{
  "num_hidden_layers": 9,
  "hidden_size": 320,
  "n_experts": 256,
  "experts_per_token": 8,
  "d_expert": 80,
  "d_shared_expert": 0,
  "hidden_act": "mish",
  "moe_layers": [2, 3, 4, 5, 6, 7, 8],
  "router_score": "softmax",
  "normalize_top_k": true,
  "routed_scale": 1.0,
  "balance_loss": 0.00131,
  "balance_bias": true,
  "router_cosine_scale": 14.0,
  "init_std_router": 0.0307,
  "lr_router": 0.00107,
  "vocab_size": 8558,
  "norm": "rmsnorm",
  "norm_eps": 1e-06,
  "tie_word_embeddings": false,
  "optimizer": "soap_variant",
  "learning_rate": 0.00564,
  "batch_tokens": [65536, 131072, 262144],
  "max_seq_len": 1024,
  "train_tokens": 726800000,
  "max_steps": 5372,
  "dataset": "wikipedia_en"
}
Below are experts of layer 2 (counted from 0) of a mixture-of-experts language model. Rows are named router (the router's row for the expert), up (a neuron's input weights, with its number) and show model dimensions 240-319. Each number is 500 + 40 x the weight over its row's rms, rounded and kept within 0 to 999. Numbers have three digits each.
After each expert's rows: "gets" lists some tokens that make up at least twice as much of what it gets as of all text; "comes after" lists some tokens at least twice as common just before its tokens as in all text. This comes from a sample of Wikipedia text that the model never trained on. Tokens count by the router's weight.

# expert 106
router:511458562457463408538442464556532488478482534460544519510545543439485450515494449555538432539467521476497493523433522535487513457524537415510479562509453510546494454498513475530439415533489437564450551533567474480457533447512513437512502494
up0:515495470474506473486391404523508503539568542494504496527554471551499440482456439498441501492502542500520519505469472485476537495515546511484506514508498462409546478466410524503520371544541505554477507502550491546533441490521540457567472582
up1:486527533562570558514422436481496517508519515509516544526473549467479474453540503413554414531484554531489475461489521407483461484542472431484540518433474505507517525500457551495454520495527499424461476509541492504480430563469614498510477529
up2:487542592455510532473473492489505566518435443540449458481515515480524542443606490527498478448468491515544465498455496459463558512521522452505494494480471461532481427537497465495578482566516515496537509511466446492505543523496484450547472454
up3:501533495465481489474509473524528477488438453542565500475590541562524464510512425479512493559455478508532506505589495467526568429491498491523608496539498520488472516523514488477501398477494466552494534432519466542554467464419478542461497503
up4:523461533507525467520483457500441459501476543529450517556527498476506534579528513420490504466519528446453491493477562576491476501483564440553504539588473487503529495458487488521473534494465441640544506502546515498526560462501527514433535543
up5:475482422410446462464450484428531436557552516547456451501524512478498510504532506471496527466609523624497525528476513416469462540496452443531513419513488524498499543502491493594433510522502515448514504517481528576541468453500522536547510501
up6:530514590375606469494498529550534441523453517489526459476512546552474464549574470467520518447493460523547442497504488522512481563485533516509444607456455487529560496528594510525472491455475466533500584441481538491490494508544558512465562525
up7:533528526480492512449391466530565493502476496525473488523489528474556450531564566424519534570567498498471471441497561516424464529475528535562469463549516491559535505529490419469492491479454472492474537490521441508410472551554428510453441565
up8:574535482508537514500506530459598561548486587473431449450535457504467488554345518503566511508468491491490448530515486516460484506484465466453488511468525533453500512464525453503584476521549508485497481514500543522552510486486537461478501521
up9:520489532487452489556555541484424465463587494529490496557502517542511515487520458505488476548521503565501518471527477422545461475484436440487504591485472541512480558430525426557522509542466501494523505481515507488572553485465438522578509428
up10:449463521512579503471456534513443441419486406520443518553446530505499607527481500488499506469529572504485513490487536474539497537497555569544507527492484524579470476475479490425486455520514516556527476454363518563481549513456484446544505522
gets: " L", " Th", " G", "L", " Mc", " Q"
comes after: " |", "|", ";", ":", "-", " USA"

# expert 140
router:537549493454535491493535533487503422473550493500525526561486456553521505460444500471516490498496502437563509555549536510445493520524399535483470482522491509501502582507520538475597462439535526513506527549529575514499499511445531459491539510
up0:546447525511510446460521537465542531472529545481474427558516484451536535515491497463510443475455529522544506508511516567483490492461536461454498439496472543478520465479552485568524504461547507499517468533543519463510474415533533550542512473
up1:481513574477507504515498408435572531474480525531547476585471561530532479438496498472534570535509494538514524495510491538483472464443489520514500457499499533525541561465434512467527460499575448511507534501534451463457553511501530489458436457
up2:478503396453468552477471587505483512470489483483538395465476446557430583533483531539574486447528491549519510448510461499524551465499570479524480539488500483507505494476488481479526506451476516459542508505497494452509500447462503558584475500
up3:456477553549481550462504488570459498438467556504471527563476533460595547415518511495496462488519464579477527526526523456481483548472466506485530602481598419479532499491527549447544466498550604503609517486516499474532464457461509464482542503
up4:434495482467445560528499449482433475486475439493528515512464503496568447546461437546442500509483532526509469518514517448531544521453570486569455487489487608552520465472530466491458532398463481521483390485509507523463514540423473447485469543
up5:495524437521570493519433537459498458471459489562484503478482526499501523478429535540495477491541440552504486493471471465530457502491451575553502501509523508443562559499467541490436517502459553536483484471512477483478527498471498569520452509
up6:559525507458531518477522497470421488430535497476421464469499500520561477513456505524475468521521521489471415510490503445523468462526529495419410552480526427510470498511479474500467490499509448531464466543536475457487475464497491477444544479
up7:548448513468532600533541536529479440517469507493510524536587445525480479427524447585411531601438567490513443503513487520574485490449566516453539411500568487558485494568482549539533484460477529472500467449472514486553471447477486485496527461
up8:485521467511510437565560493481504386516536484537490499495526498490565504493449449604513514604549510530510539508463574504505516465500496498455495573499555548587524550451509501502518453519499498502513503524455473502552567564482509458481485537
up9:547479495507500523532515526600539543433538465513532504519469496536454446556479515483483510583416534441508428504558524470493475496407551572445478475462569484468472505460487449515435548513528571512485510563538538503493418510542467481476535494
up10:506450554481519490478502549506561449447553524568492466453480591476510534514533470519488504525520507507521587484476546438454461480465475535476449545520523592534528554477517459481472539499522493473557464467494555493480534548507596520566496483
gets: " York", "ia", " States", " London", " American", " California"
comes after: ",", " New", " United", " in", " of", " South"

# expert 60
router:482531459538553441512538533483489468437440544540485455487528514541465604517476493543510529462370511498550468466495512491447410502504545458513556502477502457447506490510483527543495461529478505488524420542505454497495491508486533537507549523
up0:539499453442416526559452459563452508452547491440566495544468521501469492477540553569520530567531536468449526479536517469474532552485524530565460496451514516499490463484468466440487478447455512408524456498516442458497434493625440495529461478
up1:470551560448491559513500504525449559526474497511541478554486429547505528491461558491569481450493506537483516457483541492481490459612442524438496483432505398497465506488468542515518549525500474510530529494492511472527550461571526486508530446
up2:522368542406460589534488469538584465454545487487496529503451504460547489519578470459432552489551538459533440494520474558565476501481506467419483534534510465462473520467577457502467560492543531477457474493539469483499529437485477426533482502
up3:391479526526568484472546585449465446451451545469537458480500484509442535484558529475550510476503509422504441452509470476479520543486520479446549426464482480509510520537525481530498487498491506486470521494513478528490473462426453512518600497
up4:540490581548502476416539490475539501572520519503523463558421486499481483497510525499509571491439521480543471566434507460511451483492520497460545451518489511486439509509517513569490466537523460514490514510468441494518474503516505436430519609
up5:457547496471447490495480528550447480462458496472571548522540467505517455498480507558555416481471510543517550516467540460512486428511485530471514496502509539495480507451512523498466557401528480461472447527530447460517485525467512485579495486
up6:526479470466516538521514486514464501491507449477580517507504586504481449547525465483480474539582562430544441466452559468480527566524482555499526428522513476498537501466488488507533538524486509526466471498485556514479485516570434530513491469
up7:428533462533518476511525506523476399486520510478488544517448574533515517491485459535470518460527492536445520488458526496483529577582488563470443542529536460564560511543513467453447481506522458455543482429469467477481480512552491499528548495
up8:543470457541504541449442432507533469431438513542482484548449465573489584493553522524475475505465462544509481555570512560509549519483495534480477477430423485535538462489507547476614514482474476544445457492533462481502468554455506502432515507
up9:497512528527497438497489518561459511511523493478440459520470487492520539463468508498484522381536506567480451506474515458506584581495501489501461469465521472465488448544488483456452464483472466487450421414514509498540496451527512491516467463
up10:509481406499514470465502471486496523502515537466468484574590505496475564549528549507502435528444465483484501528436538457480470524456533579496557501550476518530462407523563460523501541508598521393435474526512555501571522519444540506460503479
gets: ";", " |", ");", "%;", " ;", ".;"
comes after: "0", "3", "aim", "5", "7", " Stadium"

# expert 187
router:553491448463521396497544472519527504511526498460564517435451497446473436501524474564502511443525533509520494515448501461506493546476527509505476505467431584511568509496510527501509485512569452503524456543488505484495556452387540473550484552
up0:512557560476472533470463503475524514541437437448461545529489439476513532515508509511524548490544572479487487591557506504436514538490495554481484507451496514538525449590441530509535467514555557529461488530456492457485470541526544533482517579
up1:528488558460511502454478528520454507491541529512499449488485489494482456510430579456490498560509474473503541579544583529516528532461530485509543475510524468547518434486477493483506525574536497492467483486461470447532504493535572547473533453
up2:464500432495500558528484530478585502451530502541492507530489468457518426538482477522492504558589556530548464497522494455480458454451448479541527526594495465508433522527526470489448487497487481516554473481492488515545477455476598468506510518
up3:572491504505589452454465515556561517503533509541563494513479413532460424531516548403460540471507527536541515506498554512489578514466533562516492530503482531493480477460441401493499493457540514551398490488519545458528452505438524526502488477
up4:409519426526492463485482450513521412523470450495578465551496527473467526504500539443478503547457501434447485469457467503494547508498423487536535486460521516470533487536503570514477579468470403539564573515524528557549550513477483462499552450
up5:460541558474530576482456528523573435500547478529560496527557487491567436486435456471521539507574512491478526578533448504464456553547474501529582474492547490502493543549479488478453511537447456515546440478451492498527437466496543453464538505
up6:510483511547485461522508434468451527431507535557495478518499463571532432535566482530556531522442479499563521494533479550532459482522460470534487452428417540510631499452491529532407584498558465505512504536561611505464502442492530473485529556
up7:499492486469531525518531513526570493488554545541485469459424482537490397570486470429500524495585492470523495460547531495507468500458474445514470467521540440498536549589440524489494456507486461516470471533509513512493423502492463457480507567
up8:472486483460531492438421445470504531547440526465527506458562510475565617509448449482462481450470467537518480551464535507493534512426533616480513510471417518470494520524459504555531507464453468455502532458502505467568503497577551575467535455
up9:557521426528553440569510445444557482542447551531469530489522511568424545552512453484458546488472497567496483571561524515476537524429566483448497490538492497465568556493521505435471496500506545556574492514528426546546489539510504476491506538
up10:478525498485460504470482493456522481470428457369547474521563423546466528521533571497519540425469402535540450511481489481553448511506447551531442537467501539512485401572500508511540425457536507487557596530563542514544489469495515534490491582
gets: "\n", "ual", "|---|---|---|---", " Final", "ually", "″"
comes after: " |", ")", "|---|---|---|---|---|---|", "|---|---|---|---|---|", " Ann", "|---|---|---|---|"

# expert 101
router:510545480492533446510446487500429443461538449469427510463450492476562519573442515491522523551571459528438448566517515522473491501528485479462528523528545507496429603482542429467490484418520467476511569461487414472506465436554507415463445565
up0:462500477528571420508523515505510527453462443504509437447495448535486508530518480514530467474531499479514521547513557528560500535516465439508445461449523426488498505496533489540485511500387518528458540461426493547505471461494464515467459420
up1:487463560591433486452400518547514462519478530528473485474560521463515512411509544544502533526483487552511516458518429489570475585515521462479551479492613540551497531470517435463480460450568465523469571447490451476498528447440489473463490514
up2:535571520482561507535495538517534579469556491455500453531526474476599507570565475471454488499472474538476418452459454461553525523435461486465511478541525444584572471515538513495550530531540443477547418500478511550529533452507532493485546563
up3:475481485554507482545497546466497483514462549492521491472411482534519509438449500489531605457505577491496462448477399439471513464550467493479438510461437526504429501566579498439486552517518456514519584519510491508450471559540518535425528516
up4:537505512509566509489436534502469475448482516554511530518588511461380493502462490486485500499452481451519490559493525509513395520498428489562531574471537505441475406432505410508472493551571513487496469484538538481400523488532511456518480473
up5:524489476505520441496437505493462505469485533540469522497477508454527507478534483495573529463513466494507493554505558531554481492532514479545448531524532501462507523516500470461473576548479509484497457567534445482486514467504445410443420526
up6:456519536534514435378594533574475531495466436403569515537481490508541599517508462494546555590539446480454545480493503480539470495534486473560482453490513518560496519551513579536611563493502471515466560485489480514467500428518517482505530546
up7:456456434573445454492489537504477533528497488536459477448486508581496509450495540477519442502427554527473501489514498464506527474545476454459493535431488552555460571552544532559469556546505486460466461540483544486573457541483529501480558492
up8:505475518511461517446486467491505488544526544422441514502482510464531521466508511481494529476454509578511472579564475446456560461504493470531508500576520476427469531439461495510490468501571549478495444526549501450522528473455569498481425561
up9:470505529532509554460462471390534512535513500466533471457490394527485560468508448544539533534504543439510457557531440542512429504495538482420483457559469525534537532516411496494425490491495425457543475475476442479488558592520553420542521498
up10:553510509492427532448449453520476511505530522578520459425467483482469514514454541475516501591503469521456454485472513415508457509525529576490480489498535440501468450525489561540511537566487514475497483506426445490519511552581467455447494496
gets: " Car", " The", " car", " the", " Ar", " San"
comes after: " of", ",", " in", " and", " to", " by"

# expert 67
router:511451506479507526460426484471514491533460497549545573570534454453474514476410507542444508496446477488468526509481471564466491506546512452497524464519567586455426511444493539474488404474490464445483572522485462499475501426473420589522540438
up0:505512525520496512442441515493586478508532444457480515543539506570510501499488488510500491484540545506408517569524504395560564498547538501485475613484464503505480569544466561461534533478514468468529539499502543525478497498488464498539544422
up1:578507536507473539561458468440492466512479491563485481552493488461452557485474525521495502469494462470560415456513482516512442493563507499420494472466505491516433482499517531478481541429451554576506500505491487488418510519595441532551485474
up2:421549480490483532585549533499516556485459529527528522569466547510495496522590479484485490478537433542508512462471533532579447480556541556517516576547500548456534460538496468542477445556506517482470495479474480516531493462480454513526471473
up3:532469552526528511462535470487467465552491526528441442498455481516523527494479507485459550580462587506464505412588475481530510473522510549503494546494556503510491502508478541535535501482500543579566507448428479507507538523441490513507572468
up4:454526507517562480490485478528531488581491458467482475517573494562418462545388557511525585497413491507548459512506499560448522476492527527525452458437493491545529562513514484537462489495486452510565524554450463499474533508501446441388473482
up5:500519473501528453515514483550483505539549504478561444503454486420478396489469543476453495501444497507486540523513498507494560560491467482533462511476478501397448459498515449482495535521513456487479532463501513506525487550477517409481512431
up6:473535557588502504474492484466504534476471495489491524512535511515526487514495455466579538498496501474513493496533473569545499488557404421513544482523460445479534476491516474530464471525547564435548570532470517555520496479466522515543491576
up7:529513500505513553488480505553505453472521535510539535473547479593474493581473469528547506524555440498497557475506481567465469509547510527512506526448473522473483485493492452484473502508476526576552504499456562557451466458529493532461530549
up8:526503465561560529465541518463468433488470493506491464442534514433482507463522579507492635450443471474481500546507561494404523523509435534549533586541517539418439411527466504559539423541562490444550518397522548527471492476514507479523513547
up9:547497511466555621582559497545490456538480560549446526452485450421496521523490565499529524493557403449515464510551468535509417514498473481499592484415484575539488477514502429478503477510498465495500455452470454531558446502479503533499508546
up10:490494484498506496432514549540518459482458480481507550511435504533485546495471500501576531539475484458497446536458479435511476549460485502536527530488485391449474462473446499504515515515508454441551444462516545509485463496512509544525534505
gets: " un", " re", " sub", " Un", " Re", "ub"
comes after: " a", " A", " B", " an", "A", " b"

# expert 91
router:505448564469473416586514475532477485461503464506536556483489480473538514468454479526584502552481493497526522522520434536505461528592487464466536534543477546511475518520495518495443456528488447512476474453544569554534553450424471518499421566
up0:491444489471543506549535514502538471550468509522578544512568482507458561525484534537447489562499510550494512562550502477471560522534533432491496568523498556643473537464460600548467456556495519521456471481486549467495501474534504494394483470
up1:530489572519448584522475445526511524422503526498543496495469457431475525452469466536453535515503473527574537380568470507513482458558523410505495371538559503475483427505481475487534474531512503423494479480476449507454512526465480501503544418
up2:494552410418562430462415480418430528535544495519571479518518536500533497457469487552484527525438465418520507518561470505537483528459522470487499492569514507495486470513508549503534423528538433508484505562420468579485509499449541498522496480
up3:493551485535489572533536481523536520520539558498521528541461426476455532447438472566551517519510461492537489542519505556436534505424554469483497512527441538524467494574456496421539487507494465505544545482488453532486563487512455504519521517
up4:474519500556493421488459453459565482461544485445449553469462537558460501424475490376560533520528515573492608492477480508471558421568470496473514460488461422464504495550502500525462453479423530499496535467507459549410500519437493531518517453
up5:570428452470496551499502526464536495556538473545427520523480535430510555467476475474596471505469540479445489477501513451508444496534468512487490500490544476502517503419548401578560431568542465468540477506503507506520515496411504546482492543
up6:525532513471453546440512498441498508472472529516451502459515520539478468464465492503516542538472488486534511506510495490515460487499552495433535497505412520498539494560482485473472451457458551523464564501480500477515553511504490526496424537
up7:518450503492477514535556536485442483488494469496528551503526499585570543519441508451492474487548487488562429480531493441520513514542411514472475651522473467516509479519509499474426489550436545493521437543573500549490513504499530479493485518
up8:530492482541511504537443513478492492571581530517520481485450491473561506503513475491535481523509460513431511483541495508459566425539496481559513536476500483462545503586535528499437473498424531538502451489515524449508488546537538516499515487
up9:522489590513445471575499542474494547576405495512508528417512452547447513499501512483447510543490505532465523438442381460531505540548484498466521601475437529468486571495494455530445437530482545500466518467500438466443476534522551513536470512
up10:550507500501517488522484477520433499563503504448516476478492514553489438410448469437535589477494550459511508524453564508502525454529502448542469559512475490533494504500474482514503503490507495522510506476459536506482563419470435567514511499
gets: " South", " North", " West", " East", " John", " War"
comes after: ",", " |", ":", " and", " of", " USA"

# expert 152
router:464453511498503488494472529375477548535539559449545463586507549474505493492495461435493465496453565542520507469464570530490528476553465473520447428476492522515499498516519506520489518503506404595533494495516520465465536488501471542471571510
up0:465522462550473524527519519505502528525504476480481439457440500507562492500481502448492494527487527449476464524437563546535472545424514497579544463530540584458547562555405463464480536433518562466457491412528531525542485508525501574466514519
up1:526556470506452455521534532507432503521541514489438537488492463538441582470508472437478517506452442530550468489523452528448536534547569481497473509475457504486529556519510568510536515473453510488547556465536493478514526514481475502403485438
up2:480517492514554491465461518446551471510536492471480570497540519541469536514483479419554468541484541504540595497501534559467582502501490531556473494441486532505486551414462461490517526546538459482506443504499510504446538506544499527569542475
up3:465424471444591512528537535453522486492487499471485449488482477503484548508522412500451506534460515562507508455423579499466545471457522596454517456479458498459426510530501522486533551497421482572505580515539515443512523568529429566547540535
up4:519515549536425528513530490500506545472419509425473427451531518499535423425477488532456493504395481545503539440492570487499496371568521507501495494527522516539473494619461509460379446490496530515434461447508576499470503495480468511473560516
up5:430546531548488519523522523587457455483545499528473475525507504546536453490445405507569476463487475549484483533549511528490523454529553517481581491441487409505554508544546555470517531479461485575521504456460537449501516473479445512587544548
up6:562452514488555516578448446534504488470519561487534544500514491488483513410476549535526541471493554483459547475491518560513468553500516445484494485435544466500531462470413490467457504523511477491468492495514549457447567452488445412512535486
up7:511514479547529513518579501435515564442465493568514488480493599548458493478470486473495478490496518435442520516524575481488450517401546532516524509500457578427425529467522532476548518519442481549514477563473545531493559450515490493454515514
up8:497453555538449537517536462471494546485497458480515415467449519520538521413551496522516530518460488467501487466498555482468461518545493511506486546551519516493503527555526438553587545533499512547487478530492527469511551536459494442535487516
up9:475530540478535526563423464572457466536500550482529500562457484517493533537527486530457486491493547489488494539471524537507455506523492501471509480496478513543472435428539462593504557575561510515499507521434474514478479451489444496562492490
up10:514471508491519530527506427552533516466554505490434491461414453583454529511509485532462484496449540486538580548550513440464490566476463509469512433469573591532556445544557508521492434594492516484561484505407511458482479457503542482505521465
gets: "ie", "ol", "y", "i", "oul", "che"
comes after: " S", "S", " L", " s", " Sh", " Z"

# expert 33
router:459440540561522502488483513436503565485510522519495444527508470491503393509509540463437553479469527485464505487538488577485517536489490454509515492507510525442524463554478531491539441537510487489509510492510504534571565454450495443539537461
up4:486494556549482512530589495499517470507461523477553525467512509435468508533525452508529471510499499572578506522486499547470540436379488542494571552571474490432501487638453572481497543437517545572489448553567554533525477537472510484487562481
up5:394554522477470535431502446498432437498553492473435490471489488508502535582448454508518527514506494470447466559436496482493515443472442531440491436481468452467463473585518468494535515462480458465499558522442434563510460575456501529506484546
up6:542448531522476510486525507465513537496492546456506446513510451513491488476470578449484477461495478556533511567509459540463481526482510472414406459498459456472534405560515512442509430453457551567519519485520452562529442536460556479467573558
up7:412472516528448463521584457511520633423552517509540474520447536517505474606486569526541570466556424489544471482489442440440538546576526450466525486494483570471480508559492462522533470522419526524510506496496496500445524488436504540514538477
up8:553576496537509519515509490517470567500538503533584443436453560512411454546488515552536510530515516477510468469494487493514461525509428544505550482514475561472511453475489571554441532412498475602471432559444475461444428553541520494542486420
up9:560460492580460519415522492504476509493503574484540535542474614477543433477478457486488564520543471492499528557540457393548489471549511539511510626467520566530513502489531479484452508609456449538523497435468479475508471598455569480506520465
up10:474461568501467475532443505528505514474497566518511483523493506548501491490549592480585441545476522547476469490460482470552525486524507478457442475493567433449551549527461488546467516412514564457475502482493428507614499498489468490455480527
up11:464562426508540494519553503477516456502539461483496495558495452500479504457466492499534442514519489534500491564553485607510419428539470433547516530464434480557504515550613487488477509468474510561537461436490569531500464423504418457541553457
up12:554518496483561560524472423515488506517526552455512495543538461500426498481464557483535537513492525488526527519427508509483522445451539446492498462540571492530397454496469484468445521486448496586484461491517481509484534556441481505524393514
up13:498493502462496412443555417508499540506455428527526439529522465510452504468508531545546426472456489486521457522532477476509543475477452525506454576476480513504436513494520506512509450570489515557468502468461532490449543506503567533553525488
up14:556500478483539400557471540448492481429423537545494579523474486458513415433420485429492550507453489492504562412516507483460499512495467464547495502502518467475524543503504426501545478561499573499481474529526552482499542488500508542488541453
gets: "h", "ah", "i", "g", "ag", "ian"
comes after: " D", " O", " C", " Z", " N", " A"

# expert 3
router:504437521462473507561495588559501503435508519538575501535563516457546519503530539529483529579503482505488534460520472433525557471557523521424481536485526497528544455524527484521553510629497530533544455535556487490491532561495523470508530500
up0:543452532456537477576469488439429431489510529472470454507462456517485460470543576471550474441469523602562560482461568486523455567494454551513555601517539525497532460548538443441516526469478461528486531571512498575486485487498467471552534514
up1:531432593564537509471433539502409554554478473513495480458510551540530427570460492551552507472495537530503495550470558464508543509524547522490519545528492506490471630507550493426501464497497485460518533448515504529515554563490462493477456485
up2:504561512490549601512522642543468488527443527538515489510592488560540545495458477521511486558524505468415582563452474529478485505522476492466550557476456562483558555524443595480458472467489463451541489518513536536541563490499494533505484514
up3:509510479502509573452521499506472502471548506476514446572532521500555521548506456420487509483529458486552476536488504540493538525600388510486492493458457493451513508488554456529531450538500455487542567473551492595549544503462496559510499526
up4:480498475455474501450447446491511424542500567506527569483498546460476453508522459482495485561541472529470516513518513505509525474465547520477586521519513422537500494406471456472524534550502497483547496457514469475454524423509573502483487498
up5:429530443436574444483489471551557510485421492496474501534440558474473447588463532518531458557549517473508451485486493514469503549482453430464458592467497511485484547513499526483486482598555553521504508520481513517498558511457475514460500528
up6:537569537480497475494466468616437477496503456527488501467477535513534546535507507555432461521454502519560445401511442469438418519500444473530488527416502435541481550470467477483502521498539497503523500496520478479532447522544434489533456459
up7:483519532500487475491489489533472447510545499481430488504530499447570527467563535517533465482502453553525566495510507515525463519500489466505498494502427522434481541580484484476474508436474482480494540489454463515480447504467515469512377525
up8:427459529509534514525495550523486489506424424563470441483566437538484449475545548512489436462562553460463483533479469409504522559492505488491513483432511554502544546470547541498511481490426554533508573529451519514508455502492475524497537506
up9:495530466439492453470542472552484474535520484419534444518553522547496483539553455468532541508465428501518509465430502500480488531512501424517511493532491524487442540414567459521464500552505457449479544506465475488464516452459522476484548575
up10:459463526497445424507499441502509485531517503483482498493490600558509505410486399490483496531531445489504503483509529499562493576518524418465574465510422545531502553479518500441471595519514529539529502484483454510497481459511571542462542509
gets: ";", ":", " |", "',", " —;", "):"
comes after: "3", "4", "0", "5", "6", "1"

# expert 223
router:482507470477422462416492487513445526583541490519474489533475502547475606556559501484568520475565469469510526464495456510483589477451495515558530509425500449507493411560572525479536454442542531572519489482495510488521524514519521518490515534
up0:508494494433494506535543471484483491488453500482525475502536430601474553507534523520564562512479514519548551479438513501476514451494580474488562467508501383496505487541435518427491472473488544444504488513457448468476424520520543526581481584
up1:489540529561489478495454520541573450420485504475516445473451468578474508403424495535456467494461555568490505446479427518443510449506490426491451500460520524424501462524467529492488564517479520476510446480453522475475559501531510437498502500
up2:419491522506476584511510530539462531540518406464509482471530465456461492485464597464566493517501573446527494522493442530562449530483506417511554419484505526475512491528522425485488476527432486517583525520410497555479472478534491438430496510
up3:609526512564523483487487486473466510501474563472476515519509513539503536453513474492460475485550491444511471522435515520598540469504528519571468600561488485499451544552494438392494419582472507491458504474462493457516498563495517535533473514
up4:496556548488557545474517467537461443500489539550610537490455499488484477496506475465535523460518448497541535545534495499471501504461485514609434473493502483488486482531495533497539513530557475498549458507498596541522466542497426550453418464
up5:521520535490483427443443476535470439519557542531503551409509540508532427448443495483496463476486492550501480506560475479476472537488489507558498529504497523457543545427463498439510573526523498568503514496435509489493472580479533525534485491
up6:506480560470516481512453487472476494556493512540519616504477573490466471462473514532526508593565403479484518440463487438509475479523496399473428524516468442503399471527440414460394494504505478490489542498563487494430491500473555542472453524
up7:459450527535454500542503542442432545419490515507480551469496497414488532485499534480545573532555477471583467523504522520509466471478481494512498526466561466517422560504446520509574554424577562517550485455481541534559516530502506449505487485
up8:515522522469522565515484514536475489454495462568524484476516409479513515510544538498567451534508447561544489502335547472479504532500473447550497520513481532472506480549512537477529507430520486580519445556486539499506533529504445506525546505
up9:455497553444501568491508484464478466478523520494433535526520491510510513470489560538529477461548397516564567520496494547482488517494572511478482433527485457577555513446524465496480533520538483589508599449442463572461529443402455579460582503
up10:523420549550542538412501510440479463569503540565561450460537499505521540463456534490521472539480454503553422417544443490437526512559462488489544564493486472440472546558524530468447562485469494477514482511584524519534501485479519473461521538
gets: "or", "il", "ur", "ol", "el", "ir"
comes after: "v", " V", "av", "iv", "w", "it"

# expert 100
router:456422376514494489514517523535394480526513473487540460432489534513411491418476513461488568539478494514492501462479527499457508442500463509489454537495516479463543509511469536509485490487471493511499482478461515454487540487506533564510524532
up4:527445500412515518577525484450460577441505486420576478452497495499548479478493535442575592510412544574542505470506441534465478559542534509479493517504495508520477502596480479529516486521488548629488561518470442476505504444460568549512527478
up5:441453505519454453494510503481460589474466501482504510468469549549544382458470524518475491508505503481531549530532552494501421471464437508475500491481551558438505501471512530466541466531505596480632494580487498506491459491505542539500418496
up6:515551579406564425547494484493536510503458500558530514479513484525444592511526570490460507540501515577465472553491465470442570443496444506453482481462569507471523494563477476457504507512526505490511482445576490467483506453510498448478476447
up7:487529466588472467460521526599531482531559468502517472453454474515514541511484451538515447508530532452492505490513568446527549571502463516571493454434571490538510548523442591514448503526460489526526515506479507544550497497524492526504563532
up8:482499458466493490477484458508492443482547458582534537453507483477426461543531501480439448441494456589531473484502556508542466474463505505575485545522589480462420527456497549528510476542446474537487470547516509487540414572579584510481468450
up9:478531481524530515540536565557458482480506553445542526518450515565498504469563529475563530467533570435523486492542528515563487502598448553500455477524626496471457416540541534484483475531466531488527497521483449505462502463439496433527553498
up10:531503504533491510513542487475510445560530461462541514430472463509515448507480424524532521534452493452532468456520474599508483457472489515452526479504500517534446377472526456490486527536525487476552582545504474460537540567483533517465467480
up11:493469527558494554453562480471533438548463563510469480515541466473515505521588427486492442446476505476522556521447510506522529535452577485536498601515494572540494466454519502450505591504469497518558430511503493562445602479490461539454581504
up12:540474586485515530530448514516479499430477499453482519448513455538496438499483495561529500408515551531481501545474455392539513522487513489484507429495530521459460533611579492438466565514526484517602557538503446417519470518444542447526419527
up13:518442533438529483509498497460470483503456526508502463548460432487509451523547480477577546560540472512462426470476541464458455514470491454468488464454379547513500440471557483518483509429526413501532478508436530488467510453498461492516490570
up14:548493529555448475494469406481537500511501534582422559505438417438499564513494502511450547483470470523460537425443524537519488478559451479530525458544492418540578539412460571541481499576540496514552479485540461458508481513444537537485510495
gets: " |", ";", " —;", ");", " –;", " -;"
comes after: " ", " %", " Votes", " Candidate", ")", " Result"